config.yaml
num_hidden_layers: 12
hidden_size: 320
n_experts: 32
experts_per_token: 2
d_expert: 320
d_shared_expert: 0
hidden_act: "bilinear"
moe_layers: [1, 3, 5, 7, 9, 11]
router_score: "softmax"
normalize_top_k: true
routed_scale: 1.0
balance_loss: 0.00514
balance_bias: false
router_cosine_scale: 20.0
n_groups: 4
groups_per_token: 2
init_std_router: 0.0106
lr_router: 0.00101
vocab_size: 16384
norm: "layernorm"
norm_eps: 1e-06
tie_word_embeddings: false
optimizer: "adamw"
learning_rate: 0.00172
beta1: 0.9
beta2: 0.95
batch_tokens: 65536
max_seq_len: 1024
train_tokens: 315500000
max_steps: 4815
dataset: "wikipedia_en"
Below are experts of layer 5 (counted from 0) of a mixture-of-experts language model. Rows are named router (the router's row for the expert), gate (a neuron's input weights, with its number), up (a neuron's input weights, with its number) and show model dimensions 0-79. Each number is 128 + 24 x the weight over its row's rms, rounded and kept within 0 to 255. Numbers have three digits each.
Before each expert's rows: a language model's description of what the expert responds to. This comes from a sample of Wikipedia text that the model never trained on.

# expert 15
It responds to: Chemical and code fragments
router:078138113113119105097151131146095137122179115141133104080164125113132139122158176116102172123152123082160173137163133145111118133127140132121117169113123171140057152131145165140143133122122151150154127127122146125147126150147139170116119115
gate0:165130163115153080154125100131084098124142127087109159122168109162133165099131106138148141139140138123187119111149140115158098136140083114115134126170155070166154122079141093134119136136141134138130127110091172159121146164160114119163144096
up0:130113142122119152080139127133112083088138089112129137152145160143157142135183117133120141133136158150117137147127149118130088127093114147126136138181111086135136107097137156099113104139138093075120151094112139170134143135124168119149147141
gate1:124102143095170125138124119124089128176143093103121127116161177083107154146133121138179143136081123115143125164123158106090144182127142124090140152116113099141105123106119112129115130128152146117123084153150106114107115094123069109156158130
up1:092141162125134110160095150117131124137126098134138111135135161117138196142105158136140117083104098147106094157103134122142164129110146143188109161144102094151144110140162087119135108165132140152151174130135153104139098135156117142108129083
gate2:136153100108124111135181115096175145122115129112125145126153144171077134136115097177125123144150117092147106145149119129111123174111146115147125127175125161113121119173138118109133102152089133133141157119134146128155135167108176129092159156
up2:101161134163112104109111124119059117120113145110158165086176152121115144163130119163170141130137106169159130104116155156142119101087118153174112088127100122141156128139096158119154091168123129150088154142156118124138138153138114136144120133
gate3:101112114119152113090141092093148094152102152134135090141153125120161119125118099154144157132115144155151131126123129139131153121109126106126147133123101174100120129114113162133154103140109159143150126143155083182122124110171124095089130126
up3:136131132094130134143127128129130139116178108113065143127161119127113137105116122152136114116112188145116139131113155144174138113110144135071108113123153132153140096134139108115107123125157120121113110121162145116140117105068124144116130174
gate4:108084100129147125126136119102127082073146147152147109133115116130119142125147112138147136120146147166122097111158116141110180141162069121070118143119152173120087100095138134098113102151115123113149135132099156123138146107151111122110149117
up4:107143134085132117136072153102149155102170101149048139128118163147087119156122118121130174095186167132144127126110133145124132131175131128175101126137118153097158148115111112107131144146091158084121110100133092078124140139133060172101141118
gate5:116127145083168146115100102120166137159131133078096114119137107134132113129144145151155105133101129115095130157126105116101116132109150125154116065150142164097139143177119139108130103122130141123140095132121127123151136119104132107098107139
up5:107140094131137106116101134107206133117113094087116174105084138127133119112136129193107150123118120123153130153096153136092146151128145126145130091144135153169113174136134115150115121170112120172118098085114118074109151159101169124139121166
gate6:132127165127084096162103146107123092150138142164164160106165073140135110163139148107088161143161127148115133136129115148148182115083133164118110142116128171110117114159065136107139128123076137129146105144143172130138081118149170167133142091
up6:156117125167107139133074144133144131085179138101115114145137119126159098103096124102120138131100126141132127174101048177100135113124116111134085091133128151118137152163107114125149120119144128101165124103182112120134090123143161099110137119
gate7:084145120128131092107119123147098120103176118144107112115095119182134153090151146105092136154142118119100131122177105189165130141115152166122079091093126148132147141164143115104158152125122152146134115117127133134132140113131142157156082124
up7:140164181117106123118147134120171104170138106130125116130118123126141110114093132116138142121107140103136127112174131119128087118144100095106130133112101117099129117104109155065111114119207156167164100105166128110134117173143170141120126165
gate8:111075105134156111178152099137135114164131123122147144125089157117134128122118129080129153129102112097115124121083106131064146160143167105136152115111125165098153125133125136141125165120089099134049072158134096105099116105127111111162121117
up8:141149121129071157114076121129136119078114127140107179148169132116093159124121136118166114136142082119130136143131094126134144108113123116139122116122175134150138131070158105114142116107121150154138116110134168129117123155141137126145084142
gate9:161134138143112116173139101139158128130113157083096140140115138140139087168140123079139091105121108130146094116064166147140186117093132166129143128154159108130143143091119102150124084169134138157106124144105140135131170115098125169153095123
up9:110154148141155147161133138140080083156100126131147100126100074155124155123130144119100128128144151100122114117134075130131119129132155126124128117115113099116101125114122147137113095132161112102133110124116140161116128145150138145132158145
gate10:083101094077180103107143086115142121132124109096110100179143126129106121112150150081080118108118111130143103167111096135115123152158135155093111106154157116135087126104096141118153153135110107110135128126085126099181135091135109132151130134
up10:115136128134116136134146132120109153114118140121117151145105069138112118131120139123100152152158137122129144159143170126110169110082154112131154153097091127105133149127113117101163127099147143149130173116104193120102125097121144127125128157
gate11:089118131099170107143132116117134120103107136120175187146090087124089145174172147097092157121167140136138149137115121124117099089145073130134113151092127138173150189101176123159140123153112142129115124116149073080105123131120105158110153144
up11:106146107120167147098126140119115126152090158134183136115119162121113112102135132128143118125151093125141123103103101107145132129138096120150144149128139090135143160074150157111126155119150141185144148131185135137146130118108171149074136153
gate12:098138108116100141131112138157115122126130127099108146124127136134090111133124134175076154156155103154152116113115140144113119179134107100162128092175120080139154137112146147109154124124142144117076152113137129088181138089144130129137142148
up12:088152064140165143112147149087154094148155122135121137129089121133188111130092165147106169151161082088149123100140147091078143130137114136137105152111112124139144126085135148121104126124141124104122156125145114132139123150113139103103127148
gate13:137088148139128132122120147128079139179140085133141132103104151113127129128182132145115130092151120123140116113119120128127119172179118133153159130105143106135129141104149117120116102111169155117130128068132110140165110111131118094116136110
up13:142154122124069107103157080137098080169126111061124136113127122143157089096145118133135112149129146110085141100158181091120123153128177135096166170147130165168154095134081161114123129139153126087111096092143126129155089167143168099132093130
gate14:099118112148087126133119101159148109171154137122149168152121132144136090115127132142089184111136125129108144108122187140093092125156138112173124110147125101142131141167142105105160131167126142139077189108127122106132136127164128165093129133
up14:103115092109105158121105159143089116110144103178128105134154102147140126113152154099153102124164177118098127090097140121151144094121116129150147171120148134143137106110130159123142096135119100103083201087148158182147097118114059137143128113
gate15:144136175129106132137110162101130105125123112157112106128115128158098120181093128111143115119109130128104132129124113112155077133136104144151132104131104108094146165143135129066112130112133135079141133115131128107122178143107133182090126112
up15:138143106148132113086121184140134112129132110175161148127126180120158127134074159105101151129069093155118122129076156140104136117132141124156088122102128098109119163123107103126120168070124169103093128134175122123175116111148161121120062111
gate16:091096116113111152116122140112149123149108157140135131155162113126126119133131113141118143125082130137147186125098105100153189141141131100150124154113169147121110068141078136125079104139107138134112139106178145130135124137097104128192134132
up16:104175104168125193103113106086120140139111153130143143171116111105152120111118139140135113105132157136067109108106149138154134112148098100148105141133121098128165122108135096150111149136128081105140149111114141109118110137110151145118122139
gate17:114088132162123117153112117125133144123169127150116181118123088204108089108138123156120136140112139128157140135125106095096114117142114153120136078131120171098110068137100151122152160126103139152115146075126100138138097137102156116162138137
up17:135146148140117144144159107132122150099120144149141125112128147100110113182122115124141131124139124107110114072164122099123134151157093162111161134132166118169145154104128108155107107158108137151152095189129146115140114076099068108137127143
gate18:114098132149123103142145130142147150146121126105111140096162121128121130157101144163158136122140111118176154199160155110126124083124148128120102173132098129125117139133121132116145125154136153118136146113124121108093130142121148144125160132
up18:146135129136152119145119170149113119107148167168133137142088139147122144143150145131145166107111153120112132101122143098139159097164090123159113091184126121124103111150126122112125121132158154114163136148130153152118092090111134109095108121
gate19:088106107126171102177069130131170108077144144118128171125115102119104117132161108127147124160133093141083183134111105127134154125103130104158128107084131140147080126121126140146132145078110100124111104125123083117115109166095157100104147146
up19:116129062162153104147179128092154118108128142126164147128072097164126122147175081119138134173171102138120104136143173157127104159128102099137111093125130141117153115096133126131127131101139106183108138122117095138088151165113126136115133148
gate20:160155115136117099149112110140098111146128135110083126111136144143179105125081156101184087099107169114143116122139143111082121110136107163120129114159163102152121147099167109116113133178158150138160159137159146128118143153094169143136118138
up20:102111097140146068146161129114141125146153148133152096116119153153111176118142087141128153134148105163099127084141108096131123137143134129100088100114115063114116081104153104123160153103135156099121141116108067112158149142119139095101126108
gate21:148144184086134155150126108130177145139113095125120147122133097156114138111176139171148109132100106082129133125177104130169140118113112141128112097075130093135086091118152133139121143116192112124109116137113135151141130137136134120125124148
up21:091131125089125096131175110145121140122138124115115137167102096108171178152115106088144133177126138148112109080116119156167139146157156152107096116102120149132163132116096102134107135128119158127083136093141140124151138142121104142127131173
gate22:094095115158135113147121152139090169080110096123099134126109150120116112130123129137135118139149131136129116070142107121123130097128154218101138171148156108124149160112130106118126113135125071137115163146118083117141158124183166074126140116
up22:119139129108094136151134123112115147147139099177134103105118132120121138168166095160140187077128151151132106180140083141112165117109094110105129131105149143132156160095177169112167116151144157141108095140116134101129137119120101119121169088
gate23:140094158117201144143159098144128135102151122127112104159129140105137130072134125144132140156124141142128116171109125116144123093105127149094152154100100110170087117122146130164150147134177133104141125102079111144136080107106172114116136150
up23:127139104090123112123090103131098154140127123126116164126157119123113095139138129095142119138108095138138151146110137130174150127106124114137114089136151125128144131108112140153109088088155098141102108106137158117130099161129132108102087107
gate24:127149090109118138074143209155131131138139147156120150139135129103124131108146098120100144147161161137101152149121146121122120071123113120145097118130155068105131116170099157130106155124151085107118153087137113184182113110121134107127103120
up24:135136148106116111122146156147119108192131128150111128154134135093115171144157110087123141106131138107097155160127132147176123149103142106138151138180096100108130158153131148111132098134129139132118098097190145155131117131153120154121093143
gate25:129150076106153094128135116154114160065116132133131135107110160115139157106129086160117098139141112136105117132108119119136143128094180072141149117145133181124140163116147122128098127081109174115133107108145132127110165114148124123142109111
up25:098142155150108165098103070149112137160108120129123149127095128104080127118141097104118187106121088145119161144130114156095140128178189136148095105142128091154119120116139157097142114178166111107107106125112160140134071122135106086103100127
gate26:136123149162161088121114146113125134140125115131117108100129135131112097144091120143122138138166100142113108107162144138116113137135103090138104104157138120154137115098124166118154111085152159109112103132103074104122145147144097102088201164
up26:147175144124140103163126089121128118122108160108166128142143102113061139138186111113143136120196094147136168099143118135134114105097134133148121119169126142162122141121117124145117180109134140096138153125089120115104168171134143143082097112
gate27:114101141098120125132156084122140114105096118116125134139081142138125168104149104106160134111147103131122092143141114149169094127117140100146157118083141132149108187089101173093138091089093143144124129109168110096088173140120123128122124130
up27:148167103150117187144196127119113129154101138132085154122150121103062143087155131112129154122111136095091148110144106119176117119127135105152153098146134084113145135165148096137103159164130129112172128101068152117123117109117111178087104148
gate28:092110104115142101088166117128140125125099114115140102155135158146128128165127119124106114143146114113126100086155095159112095120121145149108105158131091085137163151132095118144092161095063173135130163147148125128140175117121166124146162141
up28:066164097095141133112149107129108119107116121123112133085132181115101134156166119090141136168084151147138143110136125144105156131120146171125113158161170119113146133121153168175126145150179171131099136189135157132078123129158119108139171104
gate29:075123117101162171097144107143131106104145107092159118135168133115155151127153128145122141129103138144136103144117144106128100136092130078120141095141111105139112096142132103134134158139173127120114154130170102127116132128158165113148172120
up29:125153115134148140153107153143089119109164130104143150132140150137106115126117142098116092141152098116117115106180165121140120122096150131122159165136147131151106106113104113088140117151140119126171136139082143091136118162096115131102147094
gate30:125133114141139196135065182075157082110080122115146168124154122121169159142145093135144151102166155147131123089109174170106133131128132084174108144126165090084130126119102126123098155142152111151119135160140179136125097152116140124133089117
up30:143155129150093104159144096126090162121112127109155098084127175184088110143113133161093122152130092111123130121136159091123120142110088126128119123135152107148107103160133125149126115173153117157149108157137128114134109133096130111105114136
gate31:094141117156144117141140185124170141118115124110111107135170083073105124135136140073117131105123119102114112092154106123157136111143152130127101162092145169104106118132123106163139118165157127134125142133106147094116163138115138096155136065
up31:100129141165072127112141092126161138200106147148114178142152140121147126119137128141112106122103127107143135121088147123093137080142085132169160100179146119087128128154111127090116116142129133176116116158159093092090079135136101114074100105
gate32:153151155115136146135140140120131146154123089145145138183114147066146172109118148127082081108142104128088113113173134083157121109131133109071125100106115096078119124105149126151175127126152166134173154091118126127126119166142113126112092139
up32:103115076157106108083128087113128082107133111120110126110155118168111125186059151104147113166135146121130135142108110135130124125122139127133098134152138159107131157157112126060152112123097129148132132158166154092122155150176203172128127134
gate33:110114105137127079124141133096140152139126141110120126175111146117099113170145146135139158102169100125112106143147135117130116129115148141107118132096090133114111156125160129160131113145078127139153161056130105116117145097138134140124103097
up33:107147156151158135111129081114093161141105149087118147124136140131090125173090182132152094124140104123141135112135157125115126122135115120121112145139098123128097159078193160130159146166128131146119155081089157112160145130163125089096125092
gate34:119131112156101137156156141153148130132113134143110094153120154147106105127133123117130130155169137149126148132158094097155121079084117144114132169125107134132172139113143128156166102110108166154151159135137075109092145121117141177156105100
up34:122131148133116111165167135095116126107142129087092148119162107059118140144111159109092068133167130132105130082117140115113083137151129131089124120125153115179130124095093132104159147133145136125150118133139150159124155130130184141106094130
gate35:128119154165173123104139113113165147128147125156091154159137153115122181177129157152116075119078165104129156146145117100157149107100134129132097167117151098111144151105147132166144125122152164099143114123110143118088124107096173121102168125
up35:136114088123126165144181119135105077100089125112131136119169089147124135123159124135096111127142134110118127123114152099156154160143149107102135164131116103166120089139149141128157166122117055088121118115156141148119126121114142114120124150
gate36:109115117132094142122192089110143120145167113066152102121109153128100095102148124111121119112184141168144145140134118127144109130114136149099121147104103105118119158108141128151115136127164134165126143106132105136087158126170106169128168133
up36:090129168129159126121164118125104120163117141127167146106135149136135114159119130077141106117122112137116145125123131128146124146112118110138096153108105100120091103109135143100133144149151094134130108128106156127110099116120132103122122120
gate37:123119143134189127120126140165162156095086124093131129140135137163179106111157134123138138117096118143152130124132174163131113092093114159136118112157166120116092086113077102102117116111154137144126126114143098115113139118122159118123106159
up37:092138112092115104119141111115096088122143105101144145114125161138124140123098115084138124187153110142140101124149099174163135157133155116088151133132120121144138148172145143173100132153104147124090145121154127160159117134110151145148207122
gate38:101172110164132120096117083106064131131122130126136128126113160151098095126171169130138139122126144133138170145138108105108136095113118126151161088115124130094165121112100138115144088102122177163107122117099136143139116174167188090136120082
up38:085118139131156114114095093135105144148137145074128152079089143100118101101143165118106141119170147167124158114130108158115180149130140100121147157083117133107171130144115125139130114120099128138129157144110125138118162112131137104140104113
gate39:118136122166164139136123186097086106128086160137154137138095132129087128113081162137172134108166154160120093140092115127081121121127110134158115115145116123123149110140101144124163123118132140097092083144165138124093138159166201109120107136
up39:090178107132139133132094110129122125108132128127133104113105116091130098111118149122141143172120133137140159167150137137055146129190107169086127146134105165138109135190117148155125097101147156128127145118106120140157067140127131143139144116
gate40:087124117130123158106126123089125108102137127085121111130110152121111115096149163133087093125167139157164137173141117119099128138165127148130114139141149145123103093156098147175127128129114143093120132140128116137151100103151118147179170117
up40:126139107153075145163180119152113113126122088090084126111080111163128140107095130142114139098152126158144159123124126109126168161145129197126149142099162168119135140163137098123138133146142112129153098150130145130152130148191130101119139092
gate41:157113110104119148155158175144121107126146136125151117133136079138104131121132179146151123132146147140116144132092127109117132138132138121132106152125161139113103119127135097103172108138130090150119176123115170147133116116116104147122102129
up41:133117141104072100102182119149075100135107125080112085097116106105099187175146156121169141083171124126154148121122126132111112135096096176126118146134124148115132142135096086119127108100098129129143151127091109125171097126143133114126125083
gate42:119117116155110153122163141084107102116110134101110129121130127117056095106098098102154094140156113146145126125110122110115137125149109132151119102146122132148136088131128138142131101106175157146137162145131162140109117117092151142137101100
up42:142122131103146097181173130119106109114096127099094143108170106116164157129162142107126165145160126120124093149149152132151170120086110112132130095107129149086106134156111139146140148115148149154134133161120178114104157137131160127153111119
gate43:141092147134160151133106142105137134155078161143143092145119081107116119135169149161147141099101131148075100157136107114124143167135120096128126139132137120118136146134174105133143125124144171077153122114128145123118165102120154141085152150
up43:149194145162097122154133102100126113123142137138163114119101109097205125149073120136137130120152127169128167146132129098125122157100097156113151114180133157103127159115123128130134098137112107157086154130132178112090149149150143133116162121
gate44:111085112175101137078130122121132128091150132132132093119083120108076177134109153112101100107115116102110162116137127138100161158134151129121103148091163141089130201115164131101073133102116157095162190142150133141139162133124104145132123084
up44:124122151143174140173108092114102132140149158139091124108141130159160120113085146120156150088142125138142130156107111157087089141124150099082117114112145153130142138116150159131169133115066111147110113166194106112120185097115149177127160159
gate45:084111115139148117113115132134110136159157179108138080131080134134093107105128122114120149149172113078129122164142108119149096125084127113129133163122081152158105111149117160128128131123143134156125166127131119089176138178132117125123164150
up45:132115110137141130137157122124079123135103107134134109139113119177150113144104123146124100130122163129145173119117127149134113119170101124126096099124170163146142113127140140150112108163134107126124133120113132119138131123129072121146166099
gate46:158108092120113196145143153137150093153145145120074090109118115164186128155159115106139144105075113149108139096098120116140120137147108100151146088099122114110115137089160062117112114139120106143164104172122147109114126103124134123117129089
up46:081116137091126131129138108093130114079143119137159117133085143116104118149098140093121142124143142094169159164133130108139138107113125153108095145120114139156137112106133177122109136140149102122099132097137135155164104149081153155072126147
gate47:138125130088127116128170125116096143124127102130127100086118101141126134138118129174158131165105097129107128135136155091166128166130101111121111129116097099105139130109149141113102126135155105147131068137113107096133152121152143114114116132
up47:162163134116102080129146112127126103118122105155137092150156101112156098130171113166156136157137093140145124144103150138156122106138086126133093132099108148127133136113118130178087169147143150154170127108149148147123158188117140187127175113
gate48:131127150153146069088110130138110150118154121089139177078116095167118151103119104116140122184159121145085159143138137116161103116091131125163088121152116138133114126160124149128128121118182120192121142120091133155140083165138108094141104132
up48:093145168121156141148142117131105122103150126128121126158161110129125139163171132139165144153111144117162139114128150093154094135124122143121125111117075124162171094109120131168128155137106125163139117139113111129101121190132173154131161073
gate49:103068153112124139080123166155148114076142126132166184106100116175088136160099137154150104096160071111145141147157118158100119130153141125128169137140146120099111086105114145126151109119098117101124137142067142148150126133143103146140091132
up49:119157103112169113141145175128136137145135126158142090136152053138106163090118106125142111139166106121122144116123125095180149163132145102129172157176134128147150107154119098117090130109120109163159119171126109095136110104126141129118148109
gate50:139144120125139077154153128153167134137127111144080146100124127168128145101139097121107089148139082106163051146119111125105107111143142117155157132154168104140134156148121112090120131111095117124139100103114147127104177113106109135114104114
up50:099168131110133107103157126103134118113135110137133121133114112117145133213151106163145110119120095104158112145121107147154128131150147124107100150168093111126131137166125110134092160164112119112128069140077111097084139116118133127184142159
gate51:140139136133138117071120152120094136149118148136097138119141103085138171114135111145112107095167117120138127176134142153151146087107110102131135146141112086111114117151142142090118127163135142132136142130081132118128098114111144121157155105
up51:118162123144145156087177136104108155123081160137126143122159097112109122139178137107142149087070113133125100121137157104125105135133126127129157137099122085111104116106153121122106080131112087140138150120117132145119156106141135153155129113
gate52:167123151089139136088098100148123135166126135138121160164111134127114155110107146142138115102109126130125147155130090142089156132110112115112135119131150099104105108144083107113131126112119077101137137126108118123140122092129158143137087152
up52:140149114109161130192126150122100111142115115133119101107103136150064109155119121113096142175064129143111103132120135136137128120166083158138117161178108140126130148110134108132103096123147155104085120124125131125090156155117123129099139143
gate53:124120161184106149116150131132157111131096127079099165148138133151137154114100111130125137137112125144158118102109149145104122109115113113137146117156128133124130083141068135164137142148177140108101151160158153130116129108133144140141112087
up53:118140139143120146136120183125148106095113092115095109173137109128166177129107110161117113127128169135133118123107110143111112144106126128157216123117096178119133123177109140103140114174126129129111125114111165157087130163155101129155155108
gate54:120104110161109136127100166151131131169121113143145144121123141123156106096110133135103142097143129120132176110105103133082170139166104115119081093125123135099111139116111099141149129090129122090153140140123120117106162132153156104099135117
up54:110165147097111151166191099156157121131145113149113125156116108128158185099124111160083117141111132158097175138151105121161086096139115126128120123115068112116112149145140119092131103083131077089128114077169159140139137111116094144132087157
gate55:114092147116141156138120146147124136134153140164122166082109139130153118109090109119116111147094116127083143151137121129077151123114138117135136141075114158094119086139167148135160113152133120114098108131140082106126114125105123140112144094
up55:146142119108145162118113145122138103148143131129166106150144149093136111161088118123096092128074141138084097094132117139129144118107135119172156156133107090116135155154140170082177143123120104101099151116107114179146113142095130114118175116
gate56:147127155153112153115099107104148107132216147143136139111140139085138119101116138132096111113099095127149106138132126141098141128183148077135097122121091131101150143101180162148109129144137095146124065136116102121174098115084125123141139139
up56:138132111130147158112147108103106121136126152098130129145079122150090125157167119162142129164081161132152147127120091117154107121061123145116156081109116116112149154110143132100116115134142143148120113147121117111119118100125138116136134142
gate57:156158140087097153113167162121080114130129126113140118093136136134128195123111098063146119112123125137175096155094118137119130158113144126099094161084104153085137135124087092169148150088103118098103153145113134130094145114133141157154183121
up57:147163123134137132139149114136124095113098157110144143117113132112158125146119101121110123124148159123119126098112091142119077086136140171110116099100128136156149124110119106133138113159101116145152164170125114140079066148107161138108093093
gate58:139169118103097137121119099101102145133075156174122139101117107122124103094207117085139148152135166146112092130141100161100144140107111089102153136148133145078179173127159135114091102106113128152098107118119145087147099111113105134172154145
up58:072074120091126153094133121164124135107141141104101130155126136074057175144090115088115174119109143114165135133116075168116141130151134141151140127144131140154146135107137161155131154131129154141110134111105135180142155119098124116152108163
gate59:102160127166115100131145138199131121154121102129097117114114147113122140106127171135133141085134095170116160086125160153104113134155101119157105151137134121152147146067116124128123121127133156139129141124115145129133132122159146172091102135
up59:116120100104168134157156136123125107079133126109134142124149089172160170166140124130117126134118097136151115116157131126105109130123098125087131128139162100145166081101131125165112159143098151138136140131132091094141131121133120089202139126
gate60:131160102134104107137115117152133145132089112138157140150104175119146082119142111129139124133124107141107163099164121128125133144135141118113105153144124165116136113185136113131087122146130113152120119138112141101118139190113114122112124155
up60:146126151141180172115154102167148112116103118153113129116083146166148140104167140104124112121125150172183153132130074175134131158140126108095139060093141099161160153091130117112144100159123121115102132093165117119112132124124133153116187094
gate61:078106098129112085109123152137088153128131102192135163101120089139141105151122125160154148185165134145104133138103125106141141120111139120121139124098148144131152108126107176121143098093141111147162139142123058141126127080133099123101128176
up61:134142141158117145157146137119106162100114147159146154123121064146173137125162112137157146141172136129092147165162170119137118131102141126137112139153118138103126124133128135118137156077105139134146147078117092123088146138152123164094113112
gate62:104101117103101121137146121154116100141125123118111126157140104120121122145152192080125129130128148132149102099121162109159112116094153147145163135087136121111123135132079153126167125149135138147155161113128151146102149127143150145097100121
up62:139139131127149128083095191088146103101105172128125170100150113142121157136062151095151138142125094164149135127167121083122123096145108125109127152120111127149123144155120113137142099102143167120155077158110104116121124147139140137108160134
gate63:122106077122104141123136155111152105088122154135157108144125120116093077127121126138117138142102138125128163167142152139161109186087167152102157147075138147124121138142137151087120121132112118150147139132154149124124158157166128132142117113
up63:143141158135135163097131141048118108158135137150128104105129107097124085111147110112152099137102116122150137151140163101117112174116106127096129109108075134117083132135055144104118105116142125139144140098115162157104089141122142151106118103
gate64:101135064132068140082102127137115109064119116105155103133112119160160126127132120127142074123109109067083146079142097132108123182117118136139146133121136097142106135141148100110088125144098168119132128145142102164130111128152123116129143099
up64:094136110149091120160158137136131085120097129134096111097127089127141148121084102170116082120138127118132147114119133121178147130155113149127134124094114106136105149116155126101158054086142149147123143170134107124112080147140097136131149101
gate65:143116104164115104166086133152150110111121112148112126089103162142099080135135126122130136139119131126142082095127102096119136094118128137107170098184097123148141123165119110129132149097108141104082148149176139134112118175110116137151171136
up65:124131161144081125121144140145165125135074109149089115128116131134122113141068129192067111119148105125123122170158083094133140155146127128126119135085092091107114143160104114124123071142073136116128125113117112118151110125143086133136135095
gate66:138095151119116109144128133177126116127152120101115123109164109182133101147141124127129119133099088120114110130126149146136149122129132137107173149136159158108112101120149148177106119090129111132149110133148143123119120139122166159063115139
up66:154092129115120168115123182106118077151145106162120124164111124174144129151110168125142123131179170111153118141148132108143067150146125169106142163108097115154099124123117132113151083090145136117150179136136144108135108161133130103139127114
gate67:107112122131099150110124099151130134124160103126103113143132139135120118154129100137086091165126106145127131179125131108129148117144127113120115147105148106114120063074115111116112131097141077078131099114145097159123105113142138129140080119
up67:122120138092124157128143100110196156125091137123148173122157132113110123125172112157159175138105140080176133102115129132105094124144119149121103130125141166123114150100129192129112112109068168142178135109154099121154126091131104132089107106
gate68:116121155112083091141116095126142132140110119160123132131112119138127130160155106134112132150092132092104129154114096122114107096120083093098146157114087135169149137127131138133159165118125113145115114125159110088100118132090106141125125140
up68:144118130125142115170136164130133106151075113141138143098111116135186167156109115137140149124105134119107139144100147116129115124129127144127122169153117139135156133153117145144101153145113133081138157145195090131127108121144173136146147158
gate69:082106099103132168145127132130099088104104131138144105126077147137106140168170122112124131111140153144112170136136128131127121153159128136141147165073088176142131174119154090089120144111127201113157087073118141121142114139145119123137077094
up69:132116113127170160119107114101103114127120161122143126130119093083133148143170112182143122116102095132131153135176116125133146176166129094148109121130086146138114145147134115137128119140135148162099137135149150110151104139120091104145140128
gate70:150109089132124154203152083163135142104128122154138152146130129173145147104107136099120106146083124120140185146134140130116139128157122144120153129094151145148127169130143135096109151135122123137122131121087092129140140106078114073098154112
up70:134165126119140144191128101114140146129113130117110134080130174126171135078085117171133112137109118116146089119120134134108179120119110136110111128084184139134132119110154159152127134094160136090107174088134134160133142125081127161129105138
gate71:122131142102131123135135131139142132115125113134121171148115131118124112121134140147125133122109157140161158139091117142095141171142099087169120098083106114137179170057117149120115137089158130111095139158112105138120130128137102082184142126
up71:115136142091167108135129143135082117166122137097088132153135088118114129119173139105091118130083151125108116145084142162110114104132114134167097125121116133143117135121118094159100122099132114154098102149142112187122124134138073158136133145
gate72:144107174117124097150139149123169115092147117122155146133136100160152159107129101171123134157141128113128146135129151082151128122122131110159142188113175147161175117156141184128115143139100106119164128155169107128147104149170106190102121139
up72:119150128119152142139124163112141121117089129149098132114099087072111170161122121123117101142106142114114114090096120111155142103114166100091111074101120130163160125133095100114093110149159132133112110166100100162092131138102100112142166088
gate73:115161152149112107144106114114109146139147123076140109143119088131123142111138127125119133107166130121131151149143139165123197175117159114129133098156158080133141117142148161132173140133158134140147171097167130101123077139108131101116124100
up73:125099135096151122162100182128167083159088133181109116114119100137130142123106132123114134159113108154144122158097155122133116076087145154171136121128116125124115131109095079136146106153131146111138115149182143127140164139119135128067125121
gate74:129137110106142161146176122126089144098062091101166104098108143118111164103132104145116117130149103120138141116159141134137112137119107137112127138134133057171094127126109105139116134100106108126142089111092158102107135166124100118113083142
up74:141111148129154153144147133099118135163162125133074156114147070150127143180161111148171118159115103120176091122117111139154125101126106129097100124099160125170106097111131147111134088112131144097114131136106136124096128125113152158107156122
gate75:091137124131147162128095095146163145117124154130105139138152155117137113130081139116137097133119171096111105150139141134108143145143147153120120158152103145172129124102147091149142123149117167104113128150141134126152146099108101141157131152
up75:089122126124160127092110153121113168160101133120118147155165148149089139184118107146147140107103094135110110145171087098142139127133170125105108106175127137117143145127093140105153121140141094165156138149142127135092111186130130131152200159
gate76:143094142162110134141177120106110125132128103111134106078097121129097133116102147142148156134094092176110103103125163115148146167088149138112116108116142142130105097133134108118133126131139133152130149105173169171141164153126147150119169138
up76:132143091142166146140142149133141161160109149132117172162147096115158123160077108153144100135108149097146096114161121114131142116118127161095144130120146099172139177138126149121109102115142089113086143139125179169109141113162133093110134140
gate77:135121125147127118121120118151125147129102129136120122135125118145116146130113146094140155084160158150167131148128153120101105165153128173129063092154164080082126123156136074184136115149139149142094107107088168103123125129116122139128119073
up77:142152141139111137139141125149134157102118119125115215128121078140156140151153137112114102112148146086136161119119091090132128153132137128122110149150128138141142143136090145131152103113082118103114128183115127103131108147145106114144129141
gate78:119155083072143129163133158141117124138139120139130121117133126175118105135144163103150163120145127137118075121105136105131103146134128117143133129146165120114137135092138099154105098150119080150114087130135140166145146146147134134091161120
up78:142173137104106130101158172115118173166105106147134134088107104169165162129186110113124121073134093122126132144093107126136086158142117125131129127181177107155128132140151089128143104127119109123147158117160134156106113121133132108108139128
gate79:109098140144120159170127088090135123174117189122144108141117068157134115144130117133144127147124135165093138107116095085141108118181117138142138157084155134119095141107122110091097162065127101147139096085117105130137155146120117130102114139
up79:139087112145152158140131113094157137122133144092122147102122144154094148114128140161151158088154154150146120153130099139124110139128128140134124124140148136132152131087127137146080169114127112175140120163147149115109172129152175119133087154
gate80:098128166152150181097108181124121127101095148122158127158147124126132148154101133103099163109094152124162108081140139139138111095137165123118124144115100153101120113141082143122130160143120115153125153143156143137116143109165157130096090109
up80:083124138111143167116100162158135118107072132069139148140130111149102200148122137073088122104163122156149135113144092170143154140152131136166128100110195145101113109103138095134120171107140175145137160088119145162107142124105130128139091149
gate81:114118141101127124130123084122108198113114123113135103101155107169109142079135093118160135101116121170111117117129142112146139123135123136139122117133160153088145103094134140148153155131159121166118141112119096104126109131096089112133138080
up81:143135122131121140178138135132125149146175071147107132095071131131125172140126164113122133119161143114132122125085107121148115105160147119133109148150121152149117135084141140147128118116137134138142140106167090140116189121131109139120164147